{
  "num_hidden_layers": 20,
  "hidden_size": 192,
  "n_experts": 48,
  "experts_per_token": 4,
  "d_expert": 32,
  "d_shared_expert": 64,
  "hidden_act": "geglu",
  "moe_layers": [0, 1, 2, 3, 4, 5, 6, 7, 8, 9, 10, 11, 12, 13, 14, 15, 16, 17, 18, 19],
  "router_score": "sigmoid",
  "normalize_top_k": true,
  "routed_scale": 1.0,
  "balance_loss": 0.00023,
  "balance_bias": true,
  "router_cosine_scale": 20.0,
  "init_std_router": 0.0201,
  "lr_router": 0.000594,
  "num_attention_heads": 6,
  "num_key_value_heads": 6,
  "head_dim": 32,
  "vocab_size": 16384,
  "norm": "rmsnorm",
  "norm_place": "pre",
  "norm_eps": 1e-05,
  "positions": "rope",
  "rope_theta": 4350.0,
  "rope_fraction": 1.0,
  "qk_norm": false,
  "attn_scale": 0.177,
  "tie_word_embeddings": true,
  "parallel_block": false,
  "init": "trunc",
  "init_std_qkv": 0.0361,
  "init_std_o": 0.0361,
  "init_std_up": 0.0361,
  "init_std_down": 0.0,
  "optimizer": "adamw",
  "learning_rate": 0.00218,
  "beta1": 0.9,
  "beta2": 0.95,
  "weight_decay": 0.16,
  "lr_head": 0.00734,
  "max_grad_norm": 0.5,
  "warmup_steps": 291,
  "schedule": "wsd",
  "decay_fraction": 1.0,
  "decay_shape": "linear",
  "final_lr_fraction": 0.02,
  "batch_tokens": 65536,
  "max_seq_len": 512,
  "doc_mask": false,
  "train_tokens": 280800000,
  "max_steps": 4285,
  "dataset": "wikipedia_en"
}
Below are experts of layer 17 (counted from 0) of a mixture-of-experts language model. Rows are named router (the router's row for the expert) and show model dimensions 0-191. Each number is 500 + 50 x the weight over its row's rms, rounded and kept within 0 to 999. Numbers have three digits each.
After each expert's rows: "gets" lists some tokens that make up at least twice as much of what it gets as of all text. This comes from a sample of Wikipedia text that the model never trained on. Tokens count by the router's weight.

# expert 37
router:587431499573431541438508491608394493454596515486549517504465628501481504500604481468482505507498539488502457446391539538505557447464510609447572574545564478593499528452455473548475521480467517487530553490477449514591452455630463464494548513520512549485414425548542519596595499623414535554446497479486507486510498509542516516561549569416473479497500550589500540518456544475464527463491457575498527561535497590586476500567541522489536424520553458493508530544507580582475542468555470572577548519462561462547497506463414429481529578512526401430459514548561524492470554435468450488
gets: " ", " (", "–", "===", "==", " was"

# expert 38
router:570385507575462502455549637465503545561511353546570538528528538525511550541577528478449575554494535418518506449419500614436602621490512550468576526487553586593424511532474517547492494474572516504566499462562437515541406491508517496483569522548481419563468481464568574578553523516427532481512477454509584498590512528561491513519566483489513493507514498434412518526484528579474525454453442465503461507577515599554436491524505540511503417487533448477449400528581482543499496581543478520557541549391518517455499525524465456470445509463439449502511447543577556532457563478493500454
gets: " the", "1", " The", "The", " is", " species"

# expert 42
router:554444458454497595487594558532478509512520458490486542459492574475447448453550448429452552466584466453481444493452546528442576506503499517493559533470572473531456553536456387471517523437580431499515453471518482488552436429556463542502504520506485482474464412450587516512592464523473501517541428450460488491531519526579459489559487436488463397479540476499430492500472627482482451484459530514582493581587472530561576430525524561409552478488574464542510488628503491476517517496558542495536464546510584475513545481502456418558534606549455491424526521448594563568468606491434666428
gets: " of", "\n", " Al", " al", " part", " on"

# expert 47
router:479444415506522542431559556500467510449531444585607477523625627542492482522616458565452505498522522543495477469517517530446537474411535511441548570469553406588499557517421554492496471495578533414519580435517444468567445502573459525475486527439528495577472434514561534545514427581444524515432470414562485428508463532422491471413576554485490453464479449479479489535483531531473455475433396526496440512540518514465546477482516563484503378549528423550542492536519500562515529561569479459582529547504556457579468459478520528547493483426424513453463495566526559526429554414396561467
gets: "\n\n", " \"", "==", "\n", " was", " =\n\n"

# expert 12
router:480397495498545552469599523493512577579578476481555544498603577540538469487509495513511574547527496439467442443434490556536561454499475514435561567477596491577438565465427533482445514431521515546463496486513415597594519556482489501448544521568465466490486448518579507485501516596512503542522473408461526497499520535533514550419408526459516504569435462516489594493544575501534446491535447460537527613537502586544521421512547565464559455489504493459398515531490498493462478472567410514576537548508562465475526510556444458547587597435429423446467537508604503561482496430422474375
gets: " ", "1", "2", "–", "9", "3"

# expert 0
router:526424485630477584477543588488515554488496446618472548460533539476540534516577478501507498584471548523533494488463536577471513523484506516475593603453637480494523525515507552440439433438576448472513500452560445604548479468515472478474547512536517475541456489548584488545567485589457559546372423501512529466548470524505476537552526482477544443437560471397501513518494570496562506439465506461591451478556481551573511468522568509417556460545513463524448485594534575552519463569543565409547471531500558599462521540532476450473460570409431460443493421481613487499459510433503571505
gets: "-", ":", " of", " by", " Country", " Genus"

# expert 17
router:514424515513432571499542529523510529551479412508546524539530537488521424491505425495381580548536550488572503503432558581375504533436475558484566492445584523590450516512358436485547550420553522482547495509506400525576517479529449469486489484532520542524425466532550555515554445571432482449562567398437493495502491495496498422536558496468535472457515533528415455603508489564558440572523460523616535560610470514501430464511546591540463456515456427497425501511585550508481491492475485480551553571528524482505473504487421499602556582384458417484522503482536513517472564473436526467
gets: " |\n", " ", "s", " back", " north", " head"

# expert 19
router:543392485567452529451574620489527480562594451565586512558514513510486491540560416537444579609532428526484470469407544540439591579519487511369525577452544459542419539530441507523461558434592489489515547454549495561555502431543532503501517476449479436514369471451554490517525508492520558490517566452509478464595538535515523465475536593468495474525479438508471513563531569505558519486518467554513521527460458494580558393496493454466541456453499543462440466550556478531534572546557549486636507531443513554504565511492525524521470623392491484505442439544518535532517510391463513490
gets: " the", " The", ".", "The", " B", " |"

# expert 30
router:489443527541487608454547542427506533561569460436525468507461569505465499432581525468398537556467496495524512478432539520455583528449496509513556549489572481552468549454448517461527450408463549480526573528520420532619512433639483484447586551531474493490550449570528498512573451555439562571491515434482484504502545466524493482525566600499470457521497462448464477454469528549520507388509480586579466513584474543505568480476537553426540496523509439502473442487564508502500523563536477528567541489466582567536571479506465485492545533408379440486537414545591455546343599467464544457
gets: " in", " to", " of", " by", " |", " at"

# expert 23
router:486486443590500550423565551552445508584554468544548549518483556457424452469515527585508488522480452458533469479536530525418559453497468545475572525585513479550520590529487522480447455496521495493498534478506489571550478377566505519448581507525540485501487449565528533578523554601470499534522465416503518532578504409517549498505552472519481459463448463465452580452513515553545496492453419493595551500623576516481591425375583580468527459430554458511391411562515558567511450554575493468610537553527546527500503475501554500505518559405447433456472417528530474522386538443447487471
gets: " M", " P", " p", " V", " G", "M"

# expert 40
router:491447458523401575517582539552497581502530433559521564542490558496521436433572446472474512562547444472505487466463497504357563561446474494455569593571500478561491520552547507530490515430592540530509472512525427569537412506574398529444530483522518477548548525535500508491520403545468452478505546498505443543543444465523520508519588524502449412417501531516430523540413517507630486440479474603602503522592555582524520483491442548431470394527588492518504424498546538511449512567576516531579517552447567513573518532484532485543519526465442454388527396526475528537464554556485549510
gets: " ", "0", " as", "–", "9", "8"

# expert 46
router:561442480501390561479528540533490549530627375523536498521519597458479510449457452486486542580456468549471480443474529541507475582425439527452566521534543460632536510564348458519552523402478520444445531453570393534579471445623506487457512448487526458537442464534619566539551436493450490580461466406415552473504488537486565477540522528426434475462492455452498580452551527485494549521450476553610470491539501495529525421511519500488545461505536488427471436528538497479521466524572542497544497529538521550485556493459563430555543594429527498489518492554527522545398555466519507488
gets: " |", ".\n\n", ";", " to", "\n", "==\n"

# expert 20
router:514530562518450582512443519511479521562603474554488518568505600454481472453613477504420495540556530487459494455409514589437625521475526611492483460509597456557517562499480517527584539473486542516457548438443400563541438432622477435450527544535517506479464399563581501491599528551440595509511536456482517515504422524501532532513524559453411446443486464566445527516451560542491590449515489560550491507592500569516566491492614588449493490465522486483456497509582505588476553537565558508577537486493528553491540491544474444511490540461446513506485441532543448567393521506504532424
gets: " in", " for", " on", "2", " In", " at"

# expert 31
router:517486534566503616440587536470445463585501473548520558467531582463517386485524476534436596546522464495562585451431576511480500548500505418404583558561554470493447581473501406495455468455552538521524589493522447530618443460509487518478573574520492512535494514528495423544557449597430490518509521412552546510533453442537584520478514559385495513508477469535502467490532492468539522510479458534598485514583466534581460494436552431435567425546487513539387440545523540597554466471539523483552523527456541505517454458527529500480543560514477503386460440560583462565408539504472560522
gets: "7", "0", "6", "8", "5", "."

# expert 43
router:604456496477487554393544561498458457546619513524493631503509614497481539526561527475429567580503500514492431428444588501406556461496496584447528570471569508491459559514524421533486497493520467479522532520511416528525489396535489437457573461508483476523480456562527549442605476523428529491407507414423544414529508461430487524512529585413502461461483526446475481535503508478524512529436490527544507560556544600562510439417496457491487367552570451518499511572497501500511541510531469483549539534506468518421556477546486446590574602466442430459528438508466540525439449453386498488
gets: " (", " \"", " /", "%", " mi", "}"

# expert 4
router:506435503525480587436541457533497468539576501541592514603467560487561516453545490531414527462554478426547487496412544540460554558465453518498533614536573476548447474478402468559520512535521513506548464514486502570585442431513495539484487448548451417497377477573543521496501474495480479450505472531453546483535445553463572509504537562467450394494463411438433511594491443525529502450432514442526525468585448507491611400469542501366537417394531443506486434516568496589501528585564477407529470555450539543515529491554529586547497593446480422498457486575557533513480523471455495488
gets: " S", " D", " T", " |\n", " F", " d"

# expert 35
router:491402450533515605493561552514497506514551462568557527558486506418469378545522450485489588520582467505566512470483545463452557537395497480498571594566599500555473470482472467514510425499484496605525504443547443603501536430520485465530479509477512469625548446548543552456592468577424518500433440458530544490502523500532543486518526485483473454507412524490466514481498532554495561537532450584580491540581468495532513418533537485450479391459467594469489477484544420463461457544575446508518466511415483567489525482586442412498527601474405441480541423610515545515492591506463538419
gets: "2", "3", "4", "6", " L", "5"

# expert 32
router:457453501535531494430515538549522525544547478522573566511547498497499507417543415592465519490524543415506492467471583554432547475428503473535550532506591492490468553545412484582491539382538587383541560508606375472564415428556481462434479529546472407566497447586501461521495502668446495521480494375477536489572475430515503546495520498438449465544544483452537526510469529502516446554437439601552468567464498491535506483455536574413454448527478469511480474469534439471520504532532482506480471592503498546537492486489467445527561560451398476479531512547565504566443554436400553501
gets: ")", "\"", "6", "5", "3", "4"

# expert 39
router:549415448544486502449550497513435522567543440537547555496505504423534425491548491473459492501481506500478470422390610527495572533449439476458574607451538394591479466542464454509561438400542468506517517489491415560510485450560510460470591515571480466462506408551547469521522488480478556546517518497498526510536534561550557551512484444436525466474426470531420494540467527509467570499447472525585475565567508562571625428499532471433571432509568445496473461585577456566486583462537544475611494530507543556503551587532496409514503581374440449459536482551499510536409564525469526529
gets: " of", " and", " to", " in", " for", " with"

# expert 2
router:561442480510489623481459594524505471498520447515540530497511577436471435474527482488403514568534478494529501475375489530475519532490478520547516578459514482589491583559497513545458541521533525445507578532509379515497432478611429449405472546607479404500509498599549477530504512538458524565454498392458395523553494507545474539514484542416417488482443423510394559576481576445439530500425473472559449557453510500543569485501558569433440467495473544448502504552555555503543471479566481496587527559465588514524538497498475411493541593402441397456490513584516525484472530553496536463
gets: ".", " ", "-", " of", "==\n", "ing"

# expert 18
router:561469475501441688448543601574512504481505464525567495477385508486508482488530486488428617518533492523490394458487512530413553555518461509479556576530527426605522543514430476534508611470506556489554557416492454491506433506507469481466588538497490536500518397541516427640542436557473557526497437436501468501561565479562555504419582505388466522535518449457490511548485556489513538473523420533516486494505544554533460438548561495437480436549453458445462488545572561497540516501571549447526470567501560548541545494493544524502519521477511470479552413536496570507469629422439564520
gets: " was", " is", "-", " were", ".", " are"

# expert 27
router:525469495539493534438515538501507485521611389552501519488518552449544419516573481481552511539546501478559452508471508557498615566502565485473603538516559499496430525505446475499473481500532472586588488516534420534510511365614445486495472498535499481552481399571525445481536539596458566490489468446473483546551443536557501498525597518466470495495441483529475476556466522544555464494507454546598436523507552597545539417543512502508582421467525551479464479485545495559546484600588533493571514606456505571588482540539500414476495631455485523505470460555661529502476591495425573508
gets: "2", "0", "1", "3", "5", "9"

# expert 21
router:458492541506417602444599539550562447562584469557499467475490478480468568480530500543416545517495440481491552432558571518431511511491515479424556576418593468618433510567478492544515519459482467475525592447529411495613461457598565550550565458528516471560458465479494476503593471585469534506454417479491545507547475546492495491474557495460411435463405506494419534549459582546518472466461510488544469510530467504538538473503591522539479496500534490492481382486547502572491453517570514429534530536492557535463520523517548355589515611457455402472485471549529468486394450429468563488
gets: " |", ":", "|", " |\n", "-", ";"

# expert 34
router:484485468591510573454598542457460531501535416517560513467421581456508436473538456524529590595475459533433493430430612511494516541476498498507506551530536502566397592585393493517494545515531561490473576487524450541523451432571491500462491526481556464525497400531601517492523453563492550525472457412501535497531471525493525483510501453399421455490445529514533456604496571448453539476457516613640523503597537527552491449440513547485576490479519457502409478505603524530557429532486479419518450522501474490514465522505495472536567591385489421479482482485565583524389499493431475503
gets: ",", " him", "s", " them", "ers", " her"

# expert 36
router:532411497474437479450526533534488518573593460503461484502504596563473432493512489510493557528539468459597480510500515542394512557453459564371561577422559505557445505495378496478537483391478524475478528439580434478548493432531465490491587501488505533615483438514557463468488514596436579488522508454552516490581523557487550459518529484375489454513476476567535535587474538495535486494488418518537464580553554620543606376531551513441516535487506513499448447524542485533465523556556452564555441478429538539536532538465502552558497622434456494503516462582580503507412511438501512500
gets: " |", "|", " with", " |\n", " and", ")"

# expert 16
router:584401473486453527490585480507402574566617473459578517498496576476536485466488492520408523556454460505476452525515566544432513518445463542514587542446441459567528487571433542506481517478523530464517600490581475546522498474576500441414626477484496446478364436542519438572517476505511554513526548462373512430553474515505506541503570446440470469421521457498390521603489515592487468517498461538499462478506490531560553514427536605461553413531532459454484428501488478551505473536546489466559502553521541549551579497509426455533512586450442380476559453429545516462458556497460515447
gets: " ", ".", " v", "'s", " two", " his"